config.toml
num_hidden_layers = 11
hidden_size = 384
n_experts = 32
experts_per_token = 2
d_expert = 288
d_shared_expert = 0
hidden_act = "relu"
moe_layers = [2, 3, 4, 5, 6, 7, 8, 9, 10]
router_score = "sigmoid"
normalize_top_k = true
routed_scale = 1.41
balance_loss = 0.0103
balance_bias = false
init_std_router = 0.0073
lr_router = 0.000552
vocab_size = 26318
norm = "rmsnorm"
norm_eps = 1e-06
tie_word_embeddings = false
optimizer = "muon_variant"
learning_rate = 0.00634
max_grad_norm = 0.5
batch_tokens = 65536
max_seq_len = 1024
train_tokens = 444800000
max_steps = 6788
dataset = "wikipedia_en"
Below are experts of layer 5 (counted from 0) of a mixture-of-experts language model. Rows are named up (a neuron's input weights, with its number) and show model dimensions 0-191. Each number is 128 + 32 x the weight over its row's rms, rounded and kept within 0 to 255. Numbers have three digits each.
Before each expert's rows: "gets" lists some tokens that make up at least twice as much of what it gets as of all text; "mostly gets" lists some tokens that are sent to it at least half of the time. This comes from a sample of Wikipedia text that the model never trained on. Tokens count by the router's weight.

# expert 0
gets: " |", " he", " He", " In", " T", " to"
mostly gets: " club", " Art", "He", " house", " del", " court"
up0:054125138113132106077079138151146172111146146125108121155087148169112102078126163190054160117183163166149085135164153141112141146088116084135144130134097125138122171134135146139170162126145135151112174102176132135151135147136144154126092078129072123140164143105104156100157150157164127142152146098156165119118074133109102116160163190121081154119143155119110143142154183092116129133177149099127022120082060144156155180117136173126141157201106142138116113143136184147176107127178127139103092108126126154132102105109107107154123103129095126096155153127137122084141112117155103187
up1:121088113151141193167123148090132108133146155076109173162166089110139130149109125113144090121124062170153124187047119129149189128130119156059142125135134129190104158146153053143101122118132116153131123126146133182091112169122134086160108148138141147121091117154123105159144171139176139168125104198083121166176185177127153114171226133142125119142124130196161110148132153142156072116090107112167070131137062138128159147124157112141189156128172114143163162184112148123159140142090191079092126112092147146106148160129167110152129113217163119168153100122140142082120208067138095138
up2:130131141173080157116107169116141177096107102094151190166144097125129120147107122094121135132141157128122096129100104152148102166205104081108123095079122103200175128141140128173149115113121173129086057114108111107079124089146114156116137150185110146049180156072081123127125124117132112108103129149130171162120158106048174141084128169153107173174103137122149149134112100097125082161094116157139176136147131088134125135148117124181151109109099124138109113119191104136100151141126066123147166111148097124103124147191042162131159157123100071133096078118143128151091097053138094087
up3:122137102091135175172137148131140148137107130089113180131115094134130175057157150069154150089176130176148176090134144141104144098082155134128111094212135044191127110179107164114061117149101137113112146127072098123120125175157112120169158080103137127169092147157149149127162132201189063146135117208112217151191089182095145134082159112130156155141162125151148124113150129115118130148157202087123069106129131119157129144130120165182120135146158107183104173147220125103162120065213171141121126130129091109138134214194141156061146116143097125132129128139112180120126136135123048098
up4:125129141116118142139097154132111150195064121054110120140111157144166190132169157114092159091129104135136127110140101133158127093151118160130092088122146066184180115098188100173125129155089210083120118130152121044145145128062159079169121151135136158119143142137186139140126150099164140117164166113152146127113087137110136212149116150129130170209174130132132099157142112051148114124111127082144153150112167063091098144120125119137098124130111192132146167102155131130119130130136098121131154147114124147110079104175101104119137111106124153154126133174146136127086114054140119084
up5:104150133140158088115145132198068145093177082109114150121115179158102114150194139125079151084110104166110140116121098132098167157176138114106142142173101157120135095065177160109113106103176119122148139186153086133108153130133152177132149081170169176126137102099132100214115211073132130101134162140123113151106069098112070146144115125115074112161102099111136136204109154132123093104131160082183058124088125102143153132135166130202140111152152127138146174179158079089160128127170161141092131128143184194130093147105093194180164126112147155141151136121124116161125130103135130143
up6:125142122144154156086123156081111108087193141127137154168167161169162129086145132199120151077112225140124170128127098125139133128132122110176225103098100125080165122134145098046111120132187100152117164186174128123121092126094098117186170131129154125134115109138129141148116144157112095139180147143176146208145147179088175130128104157118077127119125132170162135131127086142101106122128099130173130155150134110145133150137198157152104104138114085135116128167137148156086100120172140141124179112096058162094136130105173118142073162188095127125086144121145175153152123067142081080
up7:108145120132132118138154151165071109090079139066123144139132159146148208135165099158130125140128123138115145195140183117103169133107129066124136082111113096091129115116096215063082228129121104123128166142072145158120097179164126147117126067117097164196165156135135093165137139143127130142188114076124159154158103131076117107135089158128205209169142104127164142149108154113131135080149125138088143148165162058156150149092070122105135133119177071140102120165160177117106098092165145102110150145128132138129093114130095151120160114117164148112111142158113108069149114158081145128
up8:152108127133162107133199061133073116113076171125089116152106160075146135141111139117111155090129161155098134121147152135099114121131136090152127115071115135161124123106114073060126170145173172133109097096146158104164160165074148136104148122154107150145125122107101111147161142135129175126118169109158094089131155115138095125123120126066109120116137089137139134136136092128101180160193106141115113123110135138067131090055172139155113128137064151199072116173162123145079122117186161124149113130163136097158106084114113147110138152159120154108068113160144148116114178054144087126
up9:144115122137124157158086145137120168146108107167162178212150236120161178142101104138127156150121191136145126120083095109099110180183147161134122135076127097207112115099148128081143182052100126084123151108066118171123111201160101120165124076132134117152102131157099129122137121091156166168150124134152116145086074112070129122171137105186116131171080100137104116089117109143078146155140138078140149116109109157144129151119171163106164179122156101158131120101108124073165162133090063153137147150093145154117098194159121134089152144151125129162089125104074153136094141136134111133
up10:131114087143122090143173134117148128164147154156120066123183082091103103127135156111138156110109134135123110104092143161159161126123115112086100114166073112162123188099128150144177132078161090165110128136116107164121139121066164127120083107127108142054117124146155133142183127176126150092121128134067052175133181118136104094130121113162113158090137106142106157074115133107115125145132099059171148068116152144130105168131157141152118158137132107172096121117168148129091088135144076073142143069103130111161102109129152085174127140178185155093161188138138122045177139098106101170
up11:121165204124121134086101081104123120097130157102127178126117118175126217136199112113105080148164174081139127130142153177111101121149097085130143130145101145141150174162107109104153186159106178175106106105124156146104144099125179183148121113113152122092170162142176117134163127103111033114143103113138120118154096172117114114141105154200120131091132100122122128200147167151169118172093147056131120136167131115137143175159110134131115176125114176089074201129106111127136127133135132133145144148120146126102099119180123165145084133142135111166137112091106203040152151136135101165
up12:138145126181222151113126164124150178190143121179118121117140099103116119092114122145102091121127105220142112153167184135160013098131129070069121121113115132177083171137117072083074159141119157116118144141082084190151091135113182091143117131184122143053184130126179116156140134146164127146120139146148123130168187147094125116144120175121116143180115126192178119191127152122105135107153120129176137074139077099118185190093133170158156143124134117095142121111136087027168149148140116089155175117147137176107143184158167168155170066093158097145046125137110147054094171099141127116
up13:087066181117154144157113139099068160123055145121161149114125185110079142158184207121176121158129119177153091080124157108061109113127141109134127160121119116166137193204164143100111183130186134093069206135121148126048133184153081061123156133138133099142126170173140148137183162125152169053195150175094123176130153091116106192089108189146142205093060177170094169127067134147144084097110178081143159140100161110125120129126100148141069139127106134084092133191101154117108125099104129099164126136149090156055075166125138120078126130147176104160140189136169098141111141134165148145
up14:097150098178144153135145139129101175118128113110133155099059123145127154074123131110151124144156114122126125101035218175105128141113112128098121070141161089155157116136140148129104120126148133185072128173173106122148075146139110083152124143132133123057101124121151095186126133158169103093121175145044062179146143134119135139163126169181143116175091119131091170146098037083112090148160166100152157081209170116112183146111161099134116114098142088126097162137154121054177109097091096141145192115152173093143156161191074135137127136087108169103125079132158219133170112135146142121
up15:108126186182157152114132151109125183080133158105110132122102100049080127067140105195087080089099085162149091091094180136148125133163162147152133076129138165163165166168150176146127127104136114116125180140086152133128123163124152109127181100140153187102140157053114110158112117175136173144150136199072119118179084175122111109089128176162078112152136150176072140157132162086086157163130108098143138122150089133135138153125142131057040144091084162091093099161156150149133210114148127041110187171103088126084102128132167126115086082129122124172085076158137079103119175084125113122
up16:100196109214145189121107123144166135143149220110155164145100170153152142127147148145156138167125122081052130185147064109185119115133098156125094115125099111122099172097146092117089105110098135122083171089191151235117167093187118098123097085097160124122076170177157168137139131122123095142095105103070156132151128142137152098100154124112106139095052089157144103098117146131170149101178188113115160133148153146109153123147128158132188102098156066150134078104091099083095147102130128111126141125139154088119134160127114111136148109164131185120047109149107215191127145113145181094
up17:137084124179121206157124161089126126089076090141135087119100128178117164101133131140124101166104115141132151095157174149117103119140125105100158117207141098084174141133145097103157149121113162124113100131141224092150141123141055122145158115143093201073120118136136139128167134176114142113159137145064213112147126116153142137103148143141165101138176093188151115156176126153120110119152154114181130071176164145144073191187169134131137079061128091145099177120136112090111137057187123148174131153161080160123112081184136124165158116096148181098178077115120070123111128106075120148
up18:171061112129133168123136084128127152157109112084134119169131192088129161126155148125106124143095144179172119124128164093171108035100095110108133119132158140110163159148136106155052093164118165066134147157139076112172175110169136105159124119100142130111125147084107168189142091074124157106112102150125162073171133111119158112157128117136147110144158158135132180168106136076085076094119191133100150157104102148177176140167128140149111150170150156180083151133120205133153138111130152169128157070123132142145174086138175136104214084137119095069167104169077150144080099087116101167
up19:114064121137151109118092103154123087156136148097120141148139075061156172058181121161149165177157177116138181129136187099155139136099159101134112116117097108113154114101147147134107137092078196167131103150126163151118148158119091102184110142198199115123131129106138122158194126141146119107094138157130145190199220137125135171094146142096127172166159114154163201128162163175105098087160081144108150184155149183196158150126122100157123073176106092082154096141143121143171117149104142137159085176149128092126102237172133191155176096170140110121176097112170174082128094061136171196
up20:190120148146130093159083144062123114188074142088175135182107091176119135101127191131157104111175166074111137170139141144137096123104171163126138156105187079141252130173119117092130116153106118106134054078177117146101131106201134120142147111112156112121106197106127092154177141132114149104197106156145141115155113136095135168160119136150130119112103102123112157105141086126110112137078136063134147122146142164146126126090138129105099084162131108174119153123139167134122153121083102115092144106108116194039126106147124100140089114098111096129093095145065134127135103123155086143
up21:148109145180131126133160055154130173162101111134133157156080131143124161148128135126150160151146119128168106105121124104129129175123078125127161165126152139126184121079146101106115140102112106067090189083171120177127103161107133142102146111159154218055134129126118153174169153104123138122122078123136140104147174147067107176054086147096177115129082137123080219121149121130097126150109094088117075129133076107167139135089140121122094204110201120110070180144078116116129081139151115145103118108119191115117167114090150098105076159187147146144157104088153100099122138051135110076

# expert 8
gets: " in", " of", " on", " (", " at", " was"
mostly gets: " In", "In", " in", " during", " at", "On"
up0:076177082109138128102112116136112130093161175139135162128140129159120142091152161168139156108122101162059096098161111139114111117160104094136187132152142169127090168124118110109141107134116100114070086138141191083132076130193136213118115157148144201126144129086106180131174130103125190116000133128126077137108106100137092122225158133114098130144165157104118182122088139116155122108129126142107134118089109141120126166113169118128142082130109146149125177114104153078140155151147152146120070092132064133078168093125087164104103149187119110116191255107175107159137090118120124122
up1:108090133111130137152148202153076126145161118167182111175119100058130108132166130174116067112142159182158160090066123108158119056123118158089083114111153115136107200120066110211126149155140162120176150138145028117159089141121104139144143164097130174173147066227109135100152189118106168112105140147071149145164180175112126121137128125091094069108127135122124140163171181097098130099148086099109063140145094124116101178078128148168148169183182140135124181155100090123122144094119140090131122092144118165160122078158149092069143081137147113128121108113129151090134160111092084126
up2:129148199129113113135091110147144169084107103120149128166122091107141145130143147160111140182132142139087149090070149171134164130128144103166138138055148131160103134118116125152208147116105113190124152110147120134107113103117123157094142117080115139161159165158161085172123154130143092116085112175110180148090162111103136165151112120168101163200182111144114136137118112084075151182132133112137151136092119174147119105146152123173115139106107125187154180065154039078114098195084141112159173090210089140122127123100110137161204185093126119095111119153124100165125219115079083101
up3:140060113128153130179153124138148114174136133029107130075119124130091165134130175129156122172147099174159150090143078157137110116112161174121107142167126122132147065083152137153096132167077183182199143158090124154106080132085103118116111092101116086110136099117217122131164177131135124128174127147027149098107133194140121156102103074109122177212124172117171132162060099093115129124139198074135106103135135124158118135089215109167166120208165103131132136135187107119177084105135169128092171184136082145175116170160092125102083149164136075110107085111089104146173097136146104122
up4:205112135062124104139124176122140109116128083063140111131109088140156108171228135155148192148135077124156155149057156089124127083122132104119132093088145122114189067160093145138114099164125210114102082174173118127109152106128139103170114140208123095122097178125185162129142172185121095144125104120113160064118069140118126150146094121109107128180120107109148184149150155127174145140111163123106181128140097115135063154117146154101159111111122151097142109149097088117177184120180118166155168167145136153113157070233150121107119141151193150132096115162102135169170088112114066082
up5:127023142114062109137092102190097124144181129107115156060137130161121166129180181150078105139149141088133148140120124143118139101158103115144089096136113127139163074139175141145096070168130132134134112137170157114143141171102131112111111112085215159145154126137089128110174169130173109127120130142130195105119165116072097082110131153127101174131080130141119148165021139149074164072131110138110128148107159096080079151164110134091129227096160115101142095150115130157129124098172101141119125139153142129081111117095131169149154160156149148108172164132138133116115145113160139167
up6:134139060087133084148172161128118088099055177167126148127101153106137121089106153127116129135103155155133154075093110121134133143144122139210112101119192156112124135122144100131164090108124137078107169119112140200125132168083088103152145155156099166138096126066162189145160128142142118147129101167114177176113169128166114136098124170129165132162084137146076109133128130122131089160056142159113120147089139095103115150117202172138154090133122182063088118132128126155125130147128064053119125085159067110120186106200091126099145177112114131123084155121096172089198068139127178151
up7:097149149136134058149101073112148133139144123084128135129099110196147154157182123123122041108127172136114140179158101088183143130134137148133146147087164141138149110107063115064136084166197139156148088135127153145084112113089089186140165075104128159059137192115155140127172108109122106122165107105052131163165123124082178126134109056097126165187125205173121157108112120042142208165137108168079041148132202084094079118094175140120162058160201134161145115144112116144111119102128131170086154087124135093166168122105100078170115154103140095096134129131097127140167083124129156123
up8:178103127126087171162165136136094103109143197144136133156150184109163199125128153168131100151160098145096132139120158145080077114088149099089121169165153077158124109101152131159090146125133080109133132168160137110124160098143144165125133183074159108156143112123139169146133125170148096096119150138104132115105171138094101148191176099134108148178189133142128167098148123131149188139137146106136099149120117164045149076110143117156072115146123145132117149134145125116104136118157209158108148090190196132143169108132109143063129117120168216085075140122138166073092149160140070099
up9:088052138140100101146156151157115155153135166064109081120083215107086102141149115145123132148137164135146106141130168137107138180128146159083106124140158115116124131101126162125170156149106147174139188146137144170200114136175106186184122134147116146133114049119117127148144145157136188138105155153106089172148106210136146122122074142137147059175150159123123140174155144146079078148119088075130149111059107151182124188089145138159170129174151132133157092137111161101095114070136134167105105085121117110117167142065098166155153161144078186121113152134144163130133088119140116111
up10:129113166177153156193134064106147161176087084081122050046150133164084106187130190168069106139104129126092052074158113135124111131149132128173128172084108137128174115078107106140159150164132096174101109137197108121058125150043178126113126122101126081096079144117100180082155146161114165146156095137090069146139133108179127152151107198093128129147154128116081135152135104114099101183114125154173087101156197099113138164077201124106100116136113120143113084132132127138131072161110163072152173138118116153127108173105121144132100162114144145145111126144159115143168096143117130128
up11:085181203141096179136150073114131124129114183114111211144108171140143148150174129117131116104134146083088104122198154133068133133147115062149132122167152135097173119195075140105109164098156116169145111119133102134131115163115121186101092189132250084083175153140186104138111135114157110132062108159183201119200090195135090114103093085149154158113123111124126083161126150117150104086117143109145122122158131073117113138135138109128129134161129111109125149154099148151103117166153121079157243186161109155122115136139204112142130064099159193121120113101145157117102091179113144116
up12:151107078122131121119154107186167145120078149159092154094126113139190154121103127174122119164105085114133131084167167124056119126124109111194135116117127119140083128129176112174100128149086119118219120123113086139152142153125189098148062130096154167107170155105141152118140071156123143138175129146104091109193119147133162156150129143147121085193128153154121139083163082105135139124124102085159139110085118155114073160087182149138094060111133190168169111090115081126178169126200094074174107123145123143136190153177150141163167123137128131107052089064155119080124111123194114101
up13:127143140121134179122110173088097144080121134163122146143078127104174091110133159159131125150105136146139147068185144133104152094082131114074150096165066087154173137124125133138128133136142137117099127120125107166109170200109097133097085101141144144155113195172096179154153160154109133122164164100143131129113150081155139171126110139129129080126036101075010163110103206141103121134079154101134106134060099175110138179157157139138122185119112086127157141122121149163133132094124125125085115142152118142111071119122103126166078146128162104114184120092131134192131059113088113163
up14:157132129134110130127086082147145142087100119101109123121133128146107127129149123109218112141154063173127143122118188195135148149101126164153117148127123113184087119191117088169112128079124120078076107128150117173172068127123120089216130089156154101138132144178121127080121154173157138091093102114091137120173062142202170191113129182106179067143129156140108139121115106123185102160152176073100154159145171160150091172097148176179070119129124183139151131093171089037144156185162145130132175184124142126165135120133158076137198117120132140120144102161058122146120094149149136111
up15:143148114177105156081078167095176110099125145114095129164131106138096150115132073138175162091132103145156076159106135191180103129139158124094135032143113113172132145152151160077123110157107222151144143143134131145118141141145157141118160160144081122097117147122109102083114155155136158129129155169134163194114121089074105110186133116159115079236159145079173105099102097085116139134172126129139095108067105133099108135089121163153102086106109104121094110115106110089146163051153122127174130083068138113177084147127131110183075135105134143145166121148179149109129201112110164108
up16:096184121154137129100122106101104097162134187061090125153093171123162153073111160147157088092065146151128149150150106060124145162155131105144037128149088124087130130099121243097133131092155102073192126153107147112129166090193139098089114141144147112125132117141084212089153080097147149037085134163182095149082099152168150095141078134151166090095143141105114160147113166128141063162159134107089152107134131184095113098109108149174099169169108105184157126147110101148120147136133176153115127177116118151097157168132061157103100119156090125089144122125109070138134170114133136149
up17:116112052092168190143114089119197170180132126138151108092110088123094114091156107097075092179101055062119115102095119114162174170116138166094228102108128157075186091153148111110129230124099160135178155152194114139097142124177101141158097157109136164123095113180108178090160136197142118100119115088117140137128122123113083086155118111107147130094126149148093086143147128121113140173162148102162128115144144092164123131074102134128104098133121146174113140214127086078131187074142151112078136089096073148140094118125124134072177174116118145086123155111115150149150111126148208115
up18:162096096149161124057145184171128111138095135087140112090122166145131127205137164103135157138156115191100118112106136177123115080082129068128125115148144157106158075085072144089120101129129165089117158201097107136182131146189133067177137106085127157112168119112119187149139150094136153101159128137167188103177083118101139153142135135135136156093139140132111108109102153154137186158121150160133103153114043145156196088122133136185092114169138148150129197127155128100155071170177067138104118093077133123106113086146163141122110067155120123127139082152127201126146140140166052132
up19:100136157125152132151128128129110144109109138175143188042110157087132120224163147119130219152126099110166123118112115145121127071124102225087142100126120146137106168035101107139124163103151126112107147151122113142128125180170145145109163130158115170097120104107050117158103148061112207140132083077078104117126176134194168143153131090130157198105067143108141168148109150094159099052111113117120189168091131058134117147128141165116166131120084088065173158134122182123128110176130121128158105130152100151105115110115102172113109135204146121136091138080097131114136162148144153077
up20:186114153145159126121115170120112172151105087135156118116155094124193100126111124127115063130126107127128155152140171144147129128155135169097190133105146136154111137114167117116171157107139168114141126093115126119045123191158099058197160120147078107112080107122132103158127151116075127061205168117145120148073106113098153125078189111104118133123177135108131154081139136079143094095154105127133100202131078140147166157088198187155120112088040104142114120161136110121152097126087094178067077097166113157132151166188118147143149106084143149088120176107129159153127125131180106152
up21:157101114095142146091097118130111115106149115120122141111111092188102165136159118155128140070171103116200063078100108161125115156102139115119105124160157141114161143072080011158152128050163101129109111161134125143186154139109123090129142092160124194084122155151154137104129090101142105109066114132153063128117128070151093171106070164122131058115101112121177156128215087125131167157099058102096167109095138148130114161182132123078069114092206113126109123107084123172133112120105149096078155090151192179131143111205176137085161086148105103093144136147149143188129132123178119109

# expert 29
gets: " the", " The", "'s", " his", "The", " a"
mostly gets: " the", " his", " The", "The", " its", " their"
up1:128022138126106178141138132127169137135173080149120115109111106076127118178109086096154065108162116149129131159000124098147150044153109136093106107156120104159141202095105132172113135181147151089136129126089150125138162133155125086118119161123105144114087098136127092106129147152134117137168141143126083136174149181134113161180167105174132112140146096155130131129171176129090127078151096124081083075143069155104145142091189134117166134158134099130158121144121124070123152106114126119164174127104101147152177116132182164138112117153085105133096119129146129083155138128099127117
up2:098119156126076072135135096167156134126081084090139122133130108096094091123164155158113114124196122143149084122128173164177091143103102122126095108123103128159124157163165137113095131111100141132118124071081108098103113091193133170101126135116127158127145141160132048146130134168163115111144101153093150100111180112100102141153147133172099123141107156112085123141193124049041154113145108120144120130096073118071143131179218130127157142087102135165153178105131126129113102194118109135147137131163122154126122106117087098122128179124106174128065136139146103148195194076094153090
up3:169091126110129171139134105074079116133144136105098156126127082125124087123112132120174107129156146115142145121173086098148171170088078125120143092133102097097143126097157051139026146142025128132143134121058162168099112175108131135105128085159167116162143141145208133155173106160173120150103105183085151149147122128099181090130143094156101148149104160116144102104135039139131159085117144071114081122114193158148138112045159108178090100143112092152085116155200111092133134136143167113084141138147121095145123135139119124055097137106128119120139135070106154174113108122111113104
up4:157123158097135089112144135126126149150127111135148132073061145059200126169138110117131169130146092165094081146049136140089114130113139082161185138128141157105147039174116146135106095167141203075143088164158144177109199126049128104186164143149116125150149113132105149167124120118148160078162150179128127082174103138125073174154148142113168075162105099140218138129107184101100144122159138148086162121148121144112176089149101168106154104100138117193103096134071105097113125125147097186109125140091115113135080143103123127099141116136175145109148132200145176137094131079162051141
up5:120112103146196104116148138179136150150168127119154114057131160118122149116150180122132135100143112091217117148098140138078146133138138134181158137103114107075142152168077066131115122144195141170179121145148106142163124168175147178069181061112157101093097129127131165056118136126134158139159109148141120130090131109097127138118151118156119108157074066171103162191094105122104160105084067094109142133102142093156100120201097124113176111125119093119083121135136104137131080095109141134097107154157175097117117127131164185145104170134169162129164114190137123154114124126104139141
up6:143121082134102088140173121057118087091097119134156135115084135116170145140134162139100101126125136122138126087133135095164133081145115085169155110115129151153070122193176085120182140113108168113150135159106131162126169176063101111093120142104168199180110118074162107168152133122138156125146118165111165206096095144202177133108183163128107132170054126152108126176133069120139103080121139155144129101069110129130164127102183163179162090128094104057127119115089148126105149137117122109123159089172131146089186131179103152124115138129114099092097103134100120154179157111146150153
up7:117139134131105075093131139122124098166129146134148197182117073182104141182151129087144107151131186178095122168136114135117144107150092107125126103089155089152115129139193163105159105111090150158170095128132142122123161202155138172145134101133132103082130108123092176145164076117103154078137123088118135159132140069115119114150111158088141156169134153134118167077060154099116189190099071094135112167107185060107161161081059133068122092133097187160095161141126198150124114132118126186106180125137072148149146137103097180168162131122126176119133131124073140120131102043104167146
up8:196147128114187188138134066162117098074127125125082125151073188095125182097081171121143153103122122214134076106157175118168158132090144137082135156175193127120145099112073094151115157071082131141111140096129155136155061164101102192086113134149140162089158172169105129164164114140086146086144125144114115120105156084119136097135142126140062142149138097142146143197097099145136181083170134149138158132128162156068133123096144061131065134120170104089142066142108173062155155144169179059137106095102143125095134065165121083122131131113136145105038107118133120169074185157127105076
up9:085121111128130110111111122177067161168121126118107150135098192127081139147136156160127176168143137174134124155120170116095139152158137126138143155149149078143094113084126145107145181159095120124146143123140112149209082102135161165125163087160139081111098079080123115161115113109101176127149146147116136157228081174134205125179093113166177168110190161115161123115125148163112173088153148159095085131115168141180136136180140072119114120100185116018119144087038114206147098119131118174111117089088190110117159072096117125112134184143040169131143153175139134141091094142134126093
up10:067129162163132092162112108069095158102146115145056070080156102134133109153101136100110098098130126084153063162144140125134183062099099148157099091124070134132132152114134072143164136178127106138094134092177124184101155146070162158081148133109179050088084169093112179121173107189128130143144115146085095101087132132143096107179084141100135169142131113103073141148149157153131068199129154061188063072148142101086132134158141104111126155187100094142111125080131164150166083078146092080113138118146156136101097111130138127119099107139149138093181155174146124104104062118181153124
up11:147164144094094140095134126149132119125088124106149208136114119155096111178154143116127100097136188123130112163131135206119092159127104117144104136140135170105134134194128139114139129050102147145084136139114158054091138133106095208081113114093176086131146142172200114139140101111172110098140049179146166145135073160097156112141124073175108156132114127124181128150221126154191089127078155126192146182166120081162132125149093092122137114159129122117130125127121126159177116116127192132133107156079134175140106166126106115145105065111137155177162082120175167160107161139140158173
up12:082093100143119109124139139165153137163183072153115177095111159100136158100122112172094145138145158191109142112125182098124091066129096155112099080182114115135122150092140078135111126076099110087182118165113096147133143148054178115192081187170168144084094137127176104104130122207132104127140123131093137167071148120048144140113103185177195107166125139178110099113160101158148128136162129090110098127068100115165120124106188166149105064109120087151164097138147106136196164134184095047149121114136117153128105085132139127143135126161101064164091124121147113154068083112143147152
up13:073141115095142209149169128131087161073118111116108168149124158129109092143179141184169096121158139119183167100208124118161139116149182118099119124128118118099125158225110155163108153130109109121104111100103122116099123174150112135126093154127152170159141135199151149133156114168170143108158110147152213163125125107159178160120139083146163070066088136112076065113125136133104165121123191088123141173130127143101121127075093102152129171117048098128142106139126120083155107101156117092086114140164135126082147100126129118109109146110156088116181095092128152123137124087106153119
up14:110134143126116119146088014216144131165116129141133148071089144111121140130134108157135171185100121125154138165099157226120081132110120098167157129094172100145137143114150160130133092135120139147090093166133138132153093172166142114180123123168094149040039112114150103141102179124130098103135137134116088112164172167118125082135097132115101129120146125116117134121079118104118134161143116120135072147227142151127083163095163139127091122117147171107087175174173110064134105152147061143165147143161127129098102152160173109152166147104169151125138128147162113104124174174126107140
up15:047118128138124193131147139081191157142175148113107124113122104138116134087113121207133099122133151147096083173122126157149157066182129050143083058145094091109131192164058075059146137135089169124144088164135166177114112131127155176114150146166123133117072162160159131083094123133138113137101128163127109151156116141092102108151111180157124120134163138089170107146101105147158100138129162086117179142198121156170093145094113190138106145104080069139146095156116117173109154105124115073109145126093158136126079117159137109141135068123153095146065123118154132122146197086130172106
up16:026175165137100121114108112127067116116129189129134143104088134108133130114100161150141134115087132058102108150113107086157134210164158115113105121160119178100124144119139093140139134075119087134124093080147123168128125111173087108131110132118160142150092121126123112075138120149125020097124146164192138148118100161175191104134090155172128123186141177073163106195178131161113078129164110111114104133107150177119128094079142082090087121128057121160132126112134085156175119087156133096110153081101182129101171121118168112115110152161088143090160171075119151138177124112148140134
up17:167164094111174172117158022115193156156132149160092119102111123118123133077089098081091088115126122105096123089083188104126147118131106123122152137128140170112170151105137139076116157146150102136127108108145127074086176165099060155126112121161114163097096119126107132114161115163147140064192185107088090130124072109131096139119070124125155132142129093150128090145176099112089103162147184123216096153159155172155095088106069127151080144128146068069050143138115118056125125078178088134130127107194134094094120084098207146142187182124119146070176126095154100110130161099097167137
up18:130131055175184114089112100130132089111069118094119076151125119129111131133169145182040115135137094174143145084123132144135140113075194178146118110155091125133163120170153141104107112147125136094065118129126128144136092170152140098157090100135134140125121131161061134122143151144104114108117090099134178092115102104105113128199140137126170174149086082109113084113148130126142128115152170134173164199123098157135141123120122103170119112120178148160108157188188125138149119156119130184138089076117115129142099073168175134143138100112118136169131100130087161154116100079158115151
up19:123087212139097110110109112132102143191145117122198084173109157107137096151149117158136200155116132064154144097140119119153195130122077201098083066138096099173131154148143118118117161104102161150168143128156147129150129201156116137092114115149166127111090106057094118179112122146175071101146186107154133141120137129145141091099127084101149156117093155118151133105174131072123172090075087082127156132110108149118120103093120146188181093158111084098106173102090200115146143137095118107187119168186149128135117182207119123170119138194135115130103145133121175144167154140141107128
up20:189127105108112013182097189112098210131083087146172120087186140147066079098156150137193087144147153089134128110080145135152086147118198124159160149142210145094139162159200170103114128125146121095137135138117081102141133128193122102114135140120085140113177133113095154085174073118136102074155193104113140143079106079117186101069145163108106176110159103132113133139168211076119146130113083114110027163101109123160083156109105178126177155116118132138120149142100135137088158105128163100117125110156108162101112113125148102113193110127141121143148194156113122092077137142132087157
up21:149095102145115158203085136087125123115101043119111175091183118207079100068153120113077116139101115103166122100080103085095076121180166124133049101128087146148128144113154090161137147125182099131136115145141129160140142129064085141160230159139102220120106133145119128153130152044122051127110120157165049098123157083126147131144142109139096100099145139067144151206122133198118216094130104057110147121099128120110111137136165121069110126114103168113098103116121121145137111138086145172098139150120176186148141158206147132166111114118107145113143110118184124104105125090099202137
up22:096092164120153188120086134067135167124125129143138120175056149113108112134126154124133209119121133102142140117108112138102102132096110125097128111177157133114149136124159114055044185115150109126114129109101181107133128094224108175154189135126132130069116198140133142183126163123161103146110132120147104141116111169124110125043184118211131166069139050157097136145085157128141152108146101085144130124174117100098158127067151149156129178146156143128135154107123217065118193077123149164152194198111060153077126172120127125104095115121088194109084165110136131128130129116136165161